Below are experts of layer 10 (counted from 0) of a mixture-of-experts language model. Rows are named router (the router's row for the expert), gate (a neuron's input weights, with its number), up (a neuron's input weights, with its number) and show model dimensions 160-191. Each number is 500 + 50 x the weight over its row's rms, rounded and kept within 0 to 999. Numbers have three digits each.
Before each expert's rows: a language model's description of what the expert responds to. This comes from a sample of Wikipedia text that the model never trained on.

# expert 2
It responds to: Foreign surname starts. First pieces of foreign or unusual personal names in tables and lists, mainly the surname after a first name, such as Sacks, Katwijk, Melzer.
router:544412475534479547453462468434530460472460523564501510472519469405581374510514433377470561579566
gate6:415485509511583483440423579511487408526541412487518504512562499481550437433622535435453426509507
up6:504523442510513534475570496546594485536471461475551402515491461455501463481534491500413549500488
gate7:490501418459558527486528489448564502536524512510413504425530412407436414560499557492540505552524
up7:525522396552465539508505504491507515536367455531496535473492513484486477444580475490468589544457
gate8:559537487570500563525469426543449534428545449460516519553458446499436471524507498504487479552577
up8:458455505512407456537535604511469483480469563493523521485522483467560442558450473499497461491522
gate9:451467558512461476497610432586522549498509537592478501511497474544634525532505440550420615588578
up9:573514546533419461533411506498541560520503477461527539553538570459350459554525464487579489615484
gate10:458476437544454615478396437555470494481475460458640537517550484608549504586496473511518414518529
up10:473522496537423477481492556497498491484483502486469489499511499498557673556566457442518432459584
gate11:529513492531516478542493508388507496524462464405464484493563447481554517530545548538565516426481
up11:480494456507492479536499565488462518455541497615457529585539586447440517430495472536534425539449
gate12:526498478628433563520495514392476473510567517482481539533521471435438407471433514463457579488490
up12:436530483548467432464444466442538450539530566533510547507547557476510507543514531494549543414504
gate13:545462622488572461450427565600558472499524550474561459489562557454456536469468539493382564478555
up13:517475472536503522449432460506579482627447564453507469387584552493442508581519495459468492416413
gate14:446510529528535562571500570527536492605473544566352495456538442492568484459507532430446491536402
up14:534485551494531539426494593510445500518423501613525490573430424453566562523512513524553600507460
gate15:520536488572446530427478497465525515575448456444494502431547483496469568515510461491485531467545
up15:532570443468558539364532415577558495476555491527424455484491543514479589583527522455486502470505

# expert 21
It responds to: Titles and compound-name middles. Office and rank words after as, served or the (Supreme, Chief, Deputy, Vice), and middle pieces like -in- in Karl-Heinz or brother-in-law.
router:526404383429573570497431474509478441475552488539495562487501489520557538475446521508541490537499
gate0:472438568411508453464526518452532456482613521494544508502565453548442490464536475520537518446508
up0:481535529485527516502465474538499439422464481456514520427483473538446458562550558424520570518484
gate1:480503464462484386462531542556531612499573565595499553567536438425550501477490475481557536496486
up1:545465512544507519368589550460522535530462433419401454507521448517542588491491543494485438505433
gate2:540444498477525476453568372471534466472456454400528516484452383520467467457523611547482454446565
up2:470506570554493435513472507460443485509467467554552449548549587442503460524518479570511540632470
gate3:541474498572479468509336474509510508495547475475597487535450468551491440530450447467550553599491
up3:496458522464421532397587526509564520497544507453489592439501398467503535458421500451456520548512
gate4:434493478395449545581532548554535484493495451513438434458514429467430610504506547476501533512526
up4:539569554465489445563529466428565437560495423457454426486442533490450518497548505494535499550555
gate5:568507444592485429424490472583452465421578538482448390492511438527584518481611520491499479498534
up5:475534376556454498531446391534510503457488449416554438455518444484514485527549438411454422491477
gate6:515477440496545451498542458484478418515624464488510508498543483471459472529468537522418512486526
up6:518532607499488467404530623505507598495397549579510542496517461542539567537493541530558477484544
gate7:596431451498515553574415435550508570476549446564561490535459447537542495557490494498513492510499
up7:441483596522502453510546459473428449431475505526531443528521550511565569525521493444524421580528
gate8:408509486452482496505479527531557537481552498625439508529435479527374536471434569486543500539619
up8:575515479416515451438501537492556457472497487402478558500591601496487512547508485496494561474545
gate9:485598538644508495440503567427584497583498467483456515413643467531481527281511518468598570436474
up9:534469578527409532491497506553595406512523559609561495502560510529532463497472576457481566507394

# expert 5
It responds to: Foreign-name word pieces. Apostrophes, accented letters and name particles inside non-English names and titles, such as Qu'est-ce, Al-, del, da, Jr.
router:579435479532529561488449555416479494520487523498478498435519376417555493440523410388531511493546
gate0:429485506584455568548463512541489541512530475464490532451556462497532458528463471455508507471572
up0:497508575552505482570511480519418477474439432511520406515594520497489546526537485438433517530508
gate1:460516517472514472463498475614444557440405516466598454526534578616411402436465505482538522528533
up1:426397436466477475487485494530566482501583578622529536495502537507454600633516563503503451579517
gate2:428541462470497530443557574575472480437497441482458557532417492556538489519563465453407519412471
up2:546538483510501613500502570538498502550511433514515578397599499488576498478487467504570508540521
gate3:495522456445476498486577435465426468504526530533434483484521459496479524451423458435488469459501
up3:499524490496488492498489518563541526503528508544512559460422525561490554466424557505550536519520
gate4:548484437521553528533493465598503554479495419452520437504567523488546578544500507490482503603514
up4:605468525413457536572449507485523597461507491478538463521500454494481552500529466476500457481552
gate5:498551503512582462412509542531458473505508442460523381489578522449540584540490615492567530527557
up5:484457581544456556397542574494487515516557503455509551513585484558536520533518546468512442626539
gate6:487479498433593533468530465482465446535507539536467474581467590548501457489498506526594587541502
up6:410602600508418499404560447523545486558476469440606522507507429496545463592438535524499357544512
gate7:497521463538447505534565418418583440468489439408498508476556391466475445568428511455414526576509
up7:443418438484472449465518418494513514462498470443496501520469441550546496497427551553617517498517
gate8:489535541449526604499475447459555649484411521473537573521375442485517478539559452523477549514512
up8:563445548458570578494492531518546503467511492527568533408552482547502410515521482450479512530481
gate9:433458474421411530453467521539520492511432508500447428464505618486469419497505458498437524537530
up9:468472434534439429517491487531551577528522490496511475592444442491485517533527510494476529522464

# expert 50
It responds to: Mid-word name pieces. Middle and ending pieces of Latin species names and other foreign names, such as Salpinctes, Bombycilla, intermedius, Scroggins.
router:457564488534455425447529519500444555468485487437447466497434553535539498474538471399460502532532
gate0:457539549503463490472491497541434483539497509508530458522528457458575480565558533466469536474504
up0:530424452499513491564531513573485497577565589459584507422484488481460501483507500445481444472464
gate1:400519525486498435553469443473523479517560492361488521582498504513516488616546594444435465522514
up1:428442613488521492482504512443583515507554512593488601505523393505553520544501529446527475443464
gate2:621460574475489500476494522610528475616560615478561409479485478522460457477492538471498474454508
up2:474479673390582473501400569513599486461491478513616435404541507523433525452442522552499511508452
gate3:539463521443445511451534438521478472555502451460417539481407489535405512441543487456571549419448
up3:506531500554521473498439464520608554499493462540424521572485481487526476572450525507532557417522
gate4:490518450375486511488472481503440500476436465475525462431556553488548481475454486487481510546490
up4:558396506415470505553523486468556513451587499516448509519487455553464538475437559550536437422498
gate5:443485487548491552463519646502510513438527472463564454525454462512451340467590470557545487484475
up5:474505392444483425533494574492475584433561560406438481457454411579439521590490464536472418511521
gate6:460465490545529543436570462498428454499526514523578588596528418517435465489421559487473447471446
up6:493502508512517558367499599458493564554520448451441426438429545492398503523530518444574495518428
gate7:490549474447407517470550500498573441555518535555585552502484500448483523475536554571502495551435
up7:447509531459456559441507468497454427451431445504500525451528477507429507606464497558528476476486
gate8:629467491542522526522504476435518489424441541445531483466546495450470451536555578537442575449430
up8:476497557541493356419598556501496429561554447483546570576414442534451510536478575450550473550454
gate9:489517511536521485495455549501508392507556525500511599511460509322421496571531404375425420454458
up9:485429482518498631496467498456542447404608435494529547455482473495486521501527496484519520474526

# expert 24
It responds to: Series and institution nouns. Nouns naming a series, volume, season, league or body, like season, Book, volume, Senate, League, often in sports or media references.
router:490526457495612556526489431457502417490527429539510496497533439513487513455483528532556451617476
gate0:505531591535565529522424467485425494471565502541533489514533439502499557565381525473523537491447
up0:513481501482484609480422592452526532509562505448475519508500518481481473546397498457523543538482
gate1:611460500451515469512503509515515432532548483483375486483457475494426471547445541461506530443463
up1:375524593468455573569528504448381625487514477458586525513546481521479444576476493481447496560485
gate2:508482513471540578450462495544492439543502507485468495441500457407563528451466545583439503487490
up2:462551437495451498578507503559571567526415448522529500515603489498489446456400458444488462546478
gate3:443563445553556501577445512525471520518496486507465512446549564514462516519617500473522522405506
up3:488438501573507480484519496540586523512561476545523437444436457473516387469557491431534500511511
gate4:532529637538543501485399552521538395490484521455578518330505525533523484490424559558625520444396
up4:555451498433493400495574596464451453589515595504504561496539535601479525504406547528613466650555
gate5:456521569466493525477424416513500504526504542514471511447439554507513594497544520645442519449519
up5:615543536480516510475418442514463508562514517509496501494520486506356568459505511516494505521476
gate6:500529474488413384521504536444530558473508493584461426469457477611426427484530549441559495515545
up6:468451475546384541568484482559533483486527557431468524495582505519487501442585558458493453537491
gate7:524530445438512582539547416584541396543543485493442507507420481506493466419494484467543510429519
up7:387608514469501510454443456607493412475496477483485562579402470525474473537535494536423490480474
gate8:370543483537460430476433526471369423551528572450566563478587499517420482449451498465519563524486
up8:512442382551452509557563451489518542430566504522473571458482533486524536497506499508448412599548
gate9:610467479540523485513550566509519433450515542494511546483506445470474459568546508420520545495590
up9:539521587498540444466481559493447453483548450514524554459528541500541441516588489477592522530480

# expert 52
It responds to: Pieces inside song titles. Word pieces and short words inside quoted song or album titles and O' surnames, such as Love, My, Le in O'Leary.
router:520464508496581480479529479463522510546482563528512455513525469499517498556497449530569511633560
gate0:516453493478465477514525490424479456505513559564424518529499445516496523480586485492421479505501
up0:488526554589552538507490472493516560540483502594486538565564557593549403509573522615565525461617
gate1:462468527554481483527487474544476570584504544573500431491613502546530544465534492536421602518588
up1:594598550504532527447453489512534459603458536546540502545625547536536528483501437464462425355481
gate2:522521551507471483525500507499467482416508475553408506548497587478480441476494413592480540544535
up2:458517576480524469591464548474398507443496390470499514629531541492492505508527524551393458537526
gate3:503439438519616500492508463436467455573507510503519472479489489527554491535531540565453607518493
up3:547442476525575508461517569568557513525521503500520527528533487497565399469522592492539447323568
gate4:544593513586522370395394545466464547474448577503457447466502571464505506592554513535459490524496
up4:512509547467495511549455549482466541419535450392554443506585499509565551436545536493500503496544
gate5:457468498572502478429504573520465465420485506491475463425560477479467568378481549483608482582497
up5:438533509555482422526535369423494547514552493508512393478437520562581445482547481505548467567472
gate6:518490492466552543527516447478488486516471536472502511479374504489520564499490484501502483556509
up6:459479499422508540575502492411505424555606515415455453553442475515461462457493535491557474431571
gate7:455440470501487480606482613557440537545521508481468481474608453511469544576470536483514379512461
up7:492514543410522503482465431476472512398490433451445530465478552598475462472464551496428518415525
gate8:424460572519472506452517367412461574496446479474418518548512484543463579513419561496546564517605
up8:494536509543432389412556526521495536442435482503570540513460435511512448362458534443454474537507
gate9:451558451523581608528510494494598527468558551529462505594590470447499495454426483507511586565479
up9:444483567518458472473497514449541457524471477507538509581489434556371415485430479553537542638501

# expert 12
It responds to: Geographic descriptors. Place and position words like western, southern, area, River, plus word-initial pieces "de"/"der" (derelict, demersal), often after "the".
router:486551501513585420505497527431526547493439479555433465465452403491524471462529531480515470479432
gate0:484494495490528501601523490525389587574487525533487542430476417424430471429552435517473461497561
up0:589506463555470489508507438531582544507476565440486515546548507530530437518541564442514413528412
gate1:490476443431434495512460480571451537520495473464539500589537457497505554473504577507491607412565
up1:573517493473574516475453586502475492496437548510420477455516548555424497536550494522522495533455
gate2:446501459450537487527615509540569455565459521438421435536467526428556450585479549439491442564536
up2:489470386535575612525469479626475611431479498563563513467490601577550458534530584473616405526458
gate3:512515436538511532423530515551383468593646535481467488524509436449432580463545485507454479587499
up3:495471473448566517477470457570501526583549478509385366473443500579450594502558482524407556412567
gate4:487478434486546528571534553433578572479493451556447466574517466494440519490563553632467521513524
up4:590371519511490516381555522588545405480449500511475594499525571427501412500519524436566415564534
gate5:512512497531518386462501536483483501586519498449555489576538554554578517490430551520501536621522
up5:561460494548419501509539455547478525381547481448444503433477441448527436379521555482523526581468
gate6:483530498434494553563486508575501545506570431587550523495526496537374501483510445508542576541477
up6:541450505524441524542575576455507443539502464541442545573464559508531571464531470451535463549570
gate7:614564542559465451517450502484467583525482459501433471521517466562582540477525547425531527455444
up7:451593512501453344566470532550504553527423506467543452543527472441420475556461519527447473478561
gate8:561458412471581545486409549537644550555618553422511522421505383458484509515483521461502544508438
up8:548559446432535550484440495537532541448492407424492469495523538479426583411554449512644562481441
gate9:519436491559559442457452505528480599529493493465395556473402512549559430599575501462542475557490
up9:451414435494481579558371481491547462458528541457466471424482452500487450554491570539606508470512

# expert 30
It responds to: Line breaks in infoboxes. Line breaks, especially before infobox-style "- Key: value" lists or after section headings, plus == heading markers.
router:460508514489484522489532495560451562559574477391513490490502447538548416523528437444502492413503
gate0:581494470407526495451505428505593512485527529513375472434491501456589533478505454401476579500525
up0:498544488493514510504433374620577520420620512505532478399477474466463487453526452552485433476511
gate1:589457550518516570522439538484474498437578427454562497552486459476433428427596522492444565475414
up1:404416411519508527447553522541567519463441511492425490479507471512455539537515482530523532482505
gate2:416471414494516543526543530458580470405393630445497392451517444529484475447449551573501482618495
up2:471544471486500401508546517430518518563433550413501435521513491482491496491448384512428546458466
gate3:467534463503442485556532490470529392553509607542492512551496461473523487488376487469400450490506
up3:582449425548465482489439532557494544487475511544488504508622454471486507478555477516536557449560
gate4:444434505467586511522678527603525501501548625521518490534538498498435514493506533511431520449480
up4:514427509499419559526493415486528463459546540473629536521561509462549505524551531446502505500506
gate5:517608502520469489505410487486427459527510456491473513408459356467502524495489597538489607507470
up5:515539465556553585441536472481522515466490436572494519498568495504562537505446479516485496492544
gate6:578499514473564491531559443569417451478565456502486458506529568450514521450549435522568484431371
up6:582578554535531526499410467426502456483596469502541427517519494431504564556534517455509500465503
gate7:604455451471475433433561544574513484517491504437521542557503491453532551492677510474482444499576
up7:471447597414505396517430525563576404411521511547432466436521520533465511489499499390510501461543
gate8:476400452496511564494456501456471431506482476439499496476409470458417415475585455495447508463508
up8:495552508529507471443478489662521511369470534430470551498549498475513466527514446525489452464506
gate9:518548442572524590489483520496466498602508561501497473590475444486566489468471448523511494540643
up9:494564452511500493451482492504484571469467475515503516526540502465500455527526506445481507536430

# expert 51
It responds to: Scientific word fragments. Inner pieces and prefixes of technical and biological terms, plus table separators, e.g. pro, neuro, -phone, -cephalo-, polypha(go)us.
router:532553573472401407469499470454492537489429512371428482578518565506504438491520430391494576575582
gate0:527503514501452534468537453471510499457494410470544562583584498400506544543570513463517623506502
up0:458582627501555470495430337419576459507546482550441534536550450542486416538506502526503554526486
gate1:552453456553530545512475542521494502493486563578573429520558530382581545514503513472432451482479
up1:436494545457445450522471445482551440524573550410592457501537418479482581480574452501492484475594
gate2:527486596542445497484480541536430533501526476532565507542599567538505485551559554500479509470567
up2:494492550478564463534500549493501486572553506523479548521492554480469487479447465545485444545517
gate3:495499550529528445483549514492513562465536463451537449539506460512545568510526560481562524521531
up3:581497505459506431539427422448462477566455477467493503375429499462508514529519476454616514553502
gate4:462539494540481513551563487434456535584522506471459617452535457478386498542441451475480477488532
up4:489462524605532461583537461399524544497416442482569507482615433520526476484472525503498561412556
gate5:532534534535498454512503386498595612509505420551512461443489551554487512540448452533625470524533
up5:553394527443556418502463523487459388454401503507483552501510469510535575413440552478568588473493
gate6:459441449544526526580454556528532426563452522561524459559492449450516418548454446476553546519476
up6:514495563473485560525439541453484522514533417598465495532566432462457495450524551487488456557587
gate7:505481507588533524549501495437552410452553576521492504468516496531553502592487497571574424494456
up7:463568494459586480408573506485523509446550467471507577584531453509541517491525598530516470565636
gate8:521496460483499542385503487500513505556533445521573452566553474508498466505564536552517491566506
up8:425521509483483474455520494466540568437487498527502437520532519509475599515472501417433406582561
gate9:511471508458544537512522564430514614471463498577543509552547523531499550522523463504439548581458
up9:518529527517521397570482490487403538468474466425467503464541483551389538495523494504571519464475

# expert 27
It responds to: Party and proper-name pieces. Political party and institution words (Liberal, Conservative, Legislative, Act), plus inner pieces of place and organization names like Hale(so)wen, Rawal(pin)di.
router:548464456487520504463465415528508540455519435489500471464464531525463445513435485497545465604476
gate6:479536491620520469452440553376483498468531545555478443555494456562472593396442516460474500485491
up6:413463511535468574477475420595527494542493517499493466483487494542533480506459440451493535444509
gate7:534485441482490492516559523498497455525487439559574447526489533513587444602528484482447484508477
up7:553510493531376533480537471387557607587484463420470445491553468576578483505486489560480494481470
gate8:487480473519505400493501385508485490451512476475598608577475468486530476501516468560556429543527
up8:454468534562555530597515564417497481551549446508437492487512458518517471594418511557382447446559
gate9:492533496556581435530517501458542491429472428552494493480579425558357440431560525483515558482412
up9:588583458550539598517492597530566471482468540525621541571523509515614554525558510560530466485550
gate10:597432482509478438530454562517539490432509546512575525465505534488445498518494456550552531543566
up10:498443545503455518477503576419437493593550472465464543505482417483478457443416544578533507545486
gate11:535503479430514561460425574431561507479561475545453456445622515534455480436464499508555589494534
up11:447460499465550490562477525498506566527444563534448504533489579526587508543499498559568568461564
gate12:482555544502488572504513496504531466517427533467553481524482472518480514401523606536570477537508
up12:568389597500402522515498486524514582534533435476524605521461428531542428467557511455529497527517
gate13:442555551506615483485423441534519465541546450434542492425472551532502543581430541461500496467517
up13:508483580433540541522512519470570408503458481563490572521466492399500458429510553576558445390463
gate14:511392526520484422539437545502502547465531430577627452513543545554539451402476445510520471468478
up14:518551562556488491553485488480473443504512537588543544478458596490527482519577445421530541566503
gate15:492511453461507493525528553434572506524482519529437522421540495483478489577452485551501515519543
up15:474487436470481502538548459569530509528487489502514531393443518514477508521412448392542546512465

# expert 4
It responds to: Person-name starts in lists. First names or their opening pieces, and separators just before them, in tables and credit lists, such as Abhi, Kla, Juan.
router:490409542530529477494581499528472398491540581454540497472469495514554523524474416507522549392428
gate0:377501622482611474532501438538438504426505561505479590515529514540529510493444569450453527552519
up0:422524591485634466405482527510489517468539440518539554511601531512590491521520462405582502495434
gate1:509504477561472402546547432563534515447535596480580564547502549473528504527627502496490448499425
up1:473490475414460476501406470507468589489497499448482515503475510454555579536436537574533505466491
gate2:583402574464551450511518610585512567622570409513527413468496502521574482464564524479497533479607
up2:509435508431566515471515589461513412491568533484580346547485505572511536450518514518463517457453
gate3:500535526494362503532571473430541532484495494422419573384565568608498440526480477506554481498478
up3:549396473582530452536450495510519565414502501547479549539562582584476463522560485448534478500520
gate4:517462473539492469438524543551590517516446555573400549529404511549482533505549488527477461469466
up4:460487543465505472470585492395553427526502413521522511444491414501443511523523476489505514527512
gate5:509509578485479464504473406523453505497519531451454423571486425573469461515496399492533477414511
up5:546511540473448517536561452413456562581467529488456439558419606521494558505497489511534528512553
gate6:549466639467487548377500469592495469529490513519500519503480471451507511527500570546362503432465
up6:518456494484498534464633587479561466393558448584457550502560454536537411523396493552534536482488
gate7:561430493556523529504540478429423585512591501417555528524626547456525519545460490513438509425454
up7:440501485438496465527504492478545565545546482524509579520527515492444521563543442485449594581517
gate8:509536477521493561507574460563541438472521533473480492514486494485553480353536490479557558527474
up8:543494473560508512576493495525465517559539517506494470510484448499446453430483440489491489445548
gate9:494524462494445432580519494538500446435516487515520475514562490416520477531489567552536553498544
up9:469604536509391520526540564535543436549549512528507458452555564513501409448515459438437582506476

# expert 3
It responds to: Foreign given-name starts. First piece of a foreign given name or place, often after a country code in sports tables, e.g. Dam(ir), Sand(er), W(uppertal).
router:534401488507477528459521501518505410476536533442528482494463463479600483531452432417597518464440
gate0:457536518561545621567463442517494556520506559531487402487470491509535507587483548447529513567528
up0:481455493561587478504533500533520521486458480475472492540521470481517433388590502479548413420457
gate1:546559558496487449500601592500655452603572564470504545465556517399516516472497550496491521479480
up1:475542445507454447487524573642433407439528569572551439526536538528561560475524540518494429448578
gate2:500473453528504539490508548458476570511538484435494476443530528554450487525446518565593544546428
up2:619513481425545514464533542559524510522544459627545501470393421476486487499537527545478519471459
gate3:471470466529532546483466497505487488592538482437512595426487472545519570570447506455592516449483
up3:409531410585540479497527397460489513487361555404461412562456477515547523456561617591491537513471
gate4:525510549517436507565452498581513426494515524470529500550519536447516448492497468481467575550464
up4:422451524556543524494474456496514464467537509506560574418400528551487585505522463599562562483562
gate5:581516374634573456469480550496498455475567547474567556513452557440549453475533594491482502488505
up5:509445429486571503523474528462557429594575477512522426443444608486519485457473537431496465517515
gate6:579535420427581405495487563399494527488509462520573479485486521564398450520488486486488580472482
up6:505530538529480487481468517426553468493487565552543423454365558569446453504580514547474468454552
gate7:422390492546551413576481528479436402570605556474564590541504451481451456403471461516615514474499
up7:531452501474515534542503487536484540495546538516546475523502498529428436571525547471466487472413
gate8:447514551409514509483601461586485535498589512564515509512477506477611554393383595439522560461511
up8:566538566449515512657489491585512487540514518474471493570558448485481541539388508468588447442503
gate9:509568477471415514573506459465512525473473485547486474549494484490484485445520444494508557478450
up9:485495587513472460451553468498527534533459574514472544440513388529486512474499526493510445430491

# expert 17
It responds to: Sports match terms. Articles, ordinals and score tokens in sports reports, such as a 1–1 draw, preliminary round, second season, won 7–0.
router:405536480498500552410450470536529512459520424488526545376540501523435498453483442550534409591476
gate0:558523498610516549423548514533582435585567475460527502456437498371474552466410403538501496526564
up0:400528545441470544372487493563557501529459531510480426495497508604468537539569544456599537543428
gate1:570592405488508501476483481539529414488501397470481499526529556531576573471401562501532570588582
up1:572422460507502393460579419489475492439561452486501437518515475524571493575468409482426499533442
gate2:503501464508535632467574521502500490496529494440441617483479576546532483451528587523521571522502
up2:458540546464555492559540552455486469537570487476463603566440476539602352441514405547515513498466
gate3:476531454544496460531417479478454513548552503529517460480543508531470567454588462433500584583530
up3:492579521510559529549466448418574495491444475469483407535492525505539504469589509551477467548536
gate4:506469429415505472566446454557447511479609504443537460567521570462496578488470553459571440488523
up4:495509451499636448498543461489446450541486493528388454442455471510516563436458397452456387456583
gate5:448485520473529505608563499540568476496493586483488471513562561550483539421370508560506462526465
up5:519552508495448547500542487509520454489496501504502493527476550524512528432357404392440471513563
gate6:450517421602493566573422547564492417607402546437515520516536533490437489474527541435476549478425
up6:528604487432567562492550452516586492497518507456471539454456563501543448537504487522499562407490
gate7:395547459591505533557428562465462521484482574442528478484558444556463579483551538533512438553561
up7:422598459512437514544452399521559454465531462464489617502546442509481479536456376433508501510542
gate8:516563521558450461518472505532531426431547519468482526669558500527551440494536466537557530512505
up8:641399501455498522464472451388439495615462506459529486631488548465528502455536479378497452479481
gate9:507463490612596528526469436478510508484595522604523458576475513498479471526474509498464495460498
up9:557506462466415551529472518530590465497474497463500497490559522574627520445531492424576570480403

# expert 29
It responds to: Infobox and list line ends. Line breaks after names or items in infoboxes and bulleted lists, plus section heading markers, dashes and semicolons.
router:561459540432423545445496452577506490542562497404574564428484483524465487483579459506504496426505
gate0:529540473515566511447509409523517454527508540458534475461508519528450454471528485483467501524493
up0:447506498552519514544508482478475473505564424539464599477476534530432503421423461561478510466400
gate1:543525514499471485524503490478551468420574585487575458410538500574434519568515474517501516467461
up1:535471499510505566503589524521534515462525565521405532542577434408510489535465565626461580465484
gate2:477509530492542483420452534546572529557462487565525515554556570644500526558521449496487500490464
up2:451583525563562551510487574470420517567465512551509491426584460478540506506456417540570504544460
gate3:420493514525525535518568371534548523561454489492457485464485488516495429594426543512448538536466
up3:539450518443488517484537457513556564500541481500427490529572505587406456563430417453579471489569
gate4:583509498479475459393551485565577420396515488501544502494513485469537554496416515429496488448473
up4:473531475413481401428455446473451476533592425521372445519578564562501413492526463437550513494530
gate5:581526489536580537475379436443523619526511496460470552591543464472503497447470475510495532474498
up5:447463530590495451563500572455554458475442580565467435454524504540553462535461473529484537475549
gate6:560467571589601475423476495513542543498607531564443497571434563564492559422572521500414450531517
up6:503512495426450484479482504464482548443448519544455502625501528603568494505452577574534496484506
gate7:569528595451468481506443419566448546560468504473419463406465559497476499513522483546461524466543
up7:548473506542483416516463439545381571543548535456448497454492506506524552481510565503482475531541
gate8:444528505530458487492398455496481471526398568528491541523521453461540440388360484464548584490516
up8:415459459500450429528466520535520491472466531462460435573386611561518485525542517530532530516389
gate9:507518481492542500522457432419485510543555495455606510412510424426474450546451488488474554507623
up9:466405484475578500520473444559572544524532549491525528569527465458539495445487499525535481489642

# expert 31
It responds to: Sports tables, US places. Row-ending line breaks and cells in US sports schedules, historic-place and election tables, with tokens like NCAA, Historic, Republican, 16th.
router:543572490415509543503469439554517462529492455564527481476584553499465455550471431628538563462428
gate6:465470479575439505570519465443566472464438534533503561554488463469555506637438490512496536442480
up6:448513552430491540527491554468465427447427519519530373460451560539553510462581465572459436538449
gate7:527535505434545468522537469530522563551430530483395476493546508424552504462564547612470464448519
up7:407435560513520501529427502444530545431538480411522552456505462552536578539520409473481590542527
gate8:506486491478553526462460498482462462486513446503519494422539447425458487505479508450422468595459
up8:509492575484438459592561569518441413452462444598444524499535479443491513396553428560588590500471
gate9:441494485516483527546585511556489484499506474480474530475479454555505514493442509476512427482507
up9:561536490520551495495520433518467516504509468483491519479444474573477627654536524456522568493482
gate10:520436474466527474525486410542467447488451475525478571509473515443547436499473398527493462443551
up10:498527600536522473447563421450464437473488509527514458450473514532447555484530539492505496562464
gate11:520513487457545417454400489562566490533544458557514340496487439449469487379494521496573512488591
up11:495465477385534525550517492472415533472506569562522480491509509494449458478525443513513473542476
gate12:534552521567554531601571415534514466446411573490500530537599527491469534374502518494414529527567
up12:486492540548549487456390519500531490442530599462490575435511412554399479503470513495551436558498
gate13:577553565406531456449572552459504548545495513569525567544462408499571542511463491506432528496568
up13:490472555462507473542477419413408490443489489515498399527406410551540571511568431518469418523550
gate14:469580487492486520510558504439449551485516555514470352448461497530473631432391487483506477497480
up14:570534508530455560543462468518404458553533481526606490568571488502448528523462517476480443539483
gate15:459535531516537585430470494510533495515500539434583464542507531571467539556420493580525576505504
up15:468502457505492502455511590451419531499478391517492486577512508596522550549410499460483571602428

# expert 23
It responds to: Table and heading breaks. Line breaks ending table header rows or list items, plus == and === heading markers and |---| separator rows.
router:526492521399448509475574465573479541541568474382502460487504426554571417490480437448481448433441
gate0:595484527465483503476520494572533558546554451394479477440550564454468651448485548504384483493514
up0:454408529549475450526479560443435509506557467508508591485527530528553551465514526538364544449538
gate1:505550478504560398456398521533443427503476451419548445510507452526443539531505525528458553518423
up1:512548495526562488469449549417516475526393542474581522554627456459476465443502457510497548549514
gate2:455557524485585531536509512531520554430521388450530551455496477481536475557506467510531489489463
up2:568548432482552444552480541384562476524401550435458458483521455426512477562535447469466504365504
gate3:449511418484513539505549517517488489566445540429572430488496457539578566521490515479493535539480
up3:517509526500468385500462538594675434415554538504455393452486346500499506446540522526549566544506
gate4:464490492436531523462561463482442502512498506482482487560456505405510445493450506486491458508582
up4:450605486457541530552573518483442522549505432474526495518402470472486443498483469447509438435499
gate5:548418495481433523529519416481521480499534456536545439592469466404427511456456584569458496464484
up5:539528531590465514456425480516494526550568492510613525516426574405424533424482585534470515470517
gate6:507517420486440491542495479486454570529441437496504450472539458532581490528425514465458455518496
up6:511438582479454520485412570453467574512524498435456496519500424557560517515517525454369452470494
gate7:463532488495483433510574459573456501479476596454524497541405484527388527552588482485535457593412
up7:465450535392467478570542569436581465501515525467589574502489518534521545461418463445473545522532
gate8:552459506496503485570597472443515463550518544503492583471482481544534504570497599490500525512514
up8:523500540540447399515494435491525634490478533552521514589545572448548554511571546487507559548512
gate9:555486546519511441498532533504487508578509379508532480421552437531559523533466492562516524502443
up9:426451461561529523484501432502548546429471567442473519456488539429487556471430478469447498501451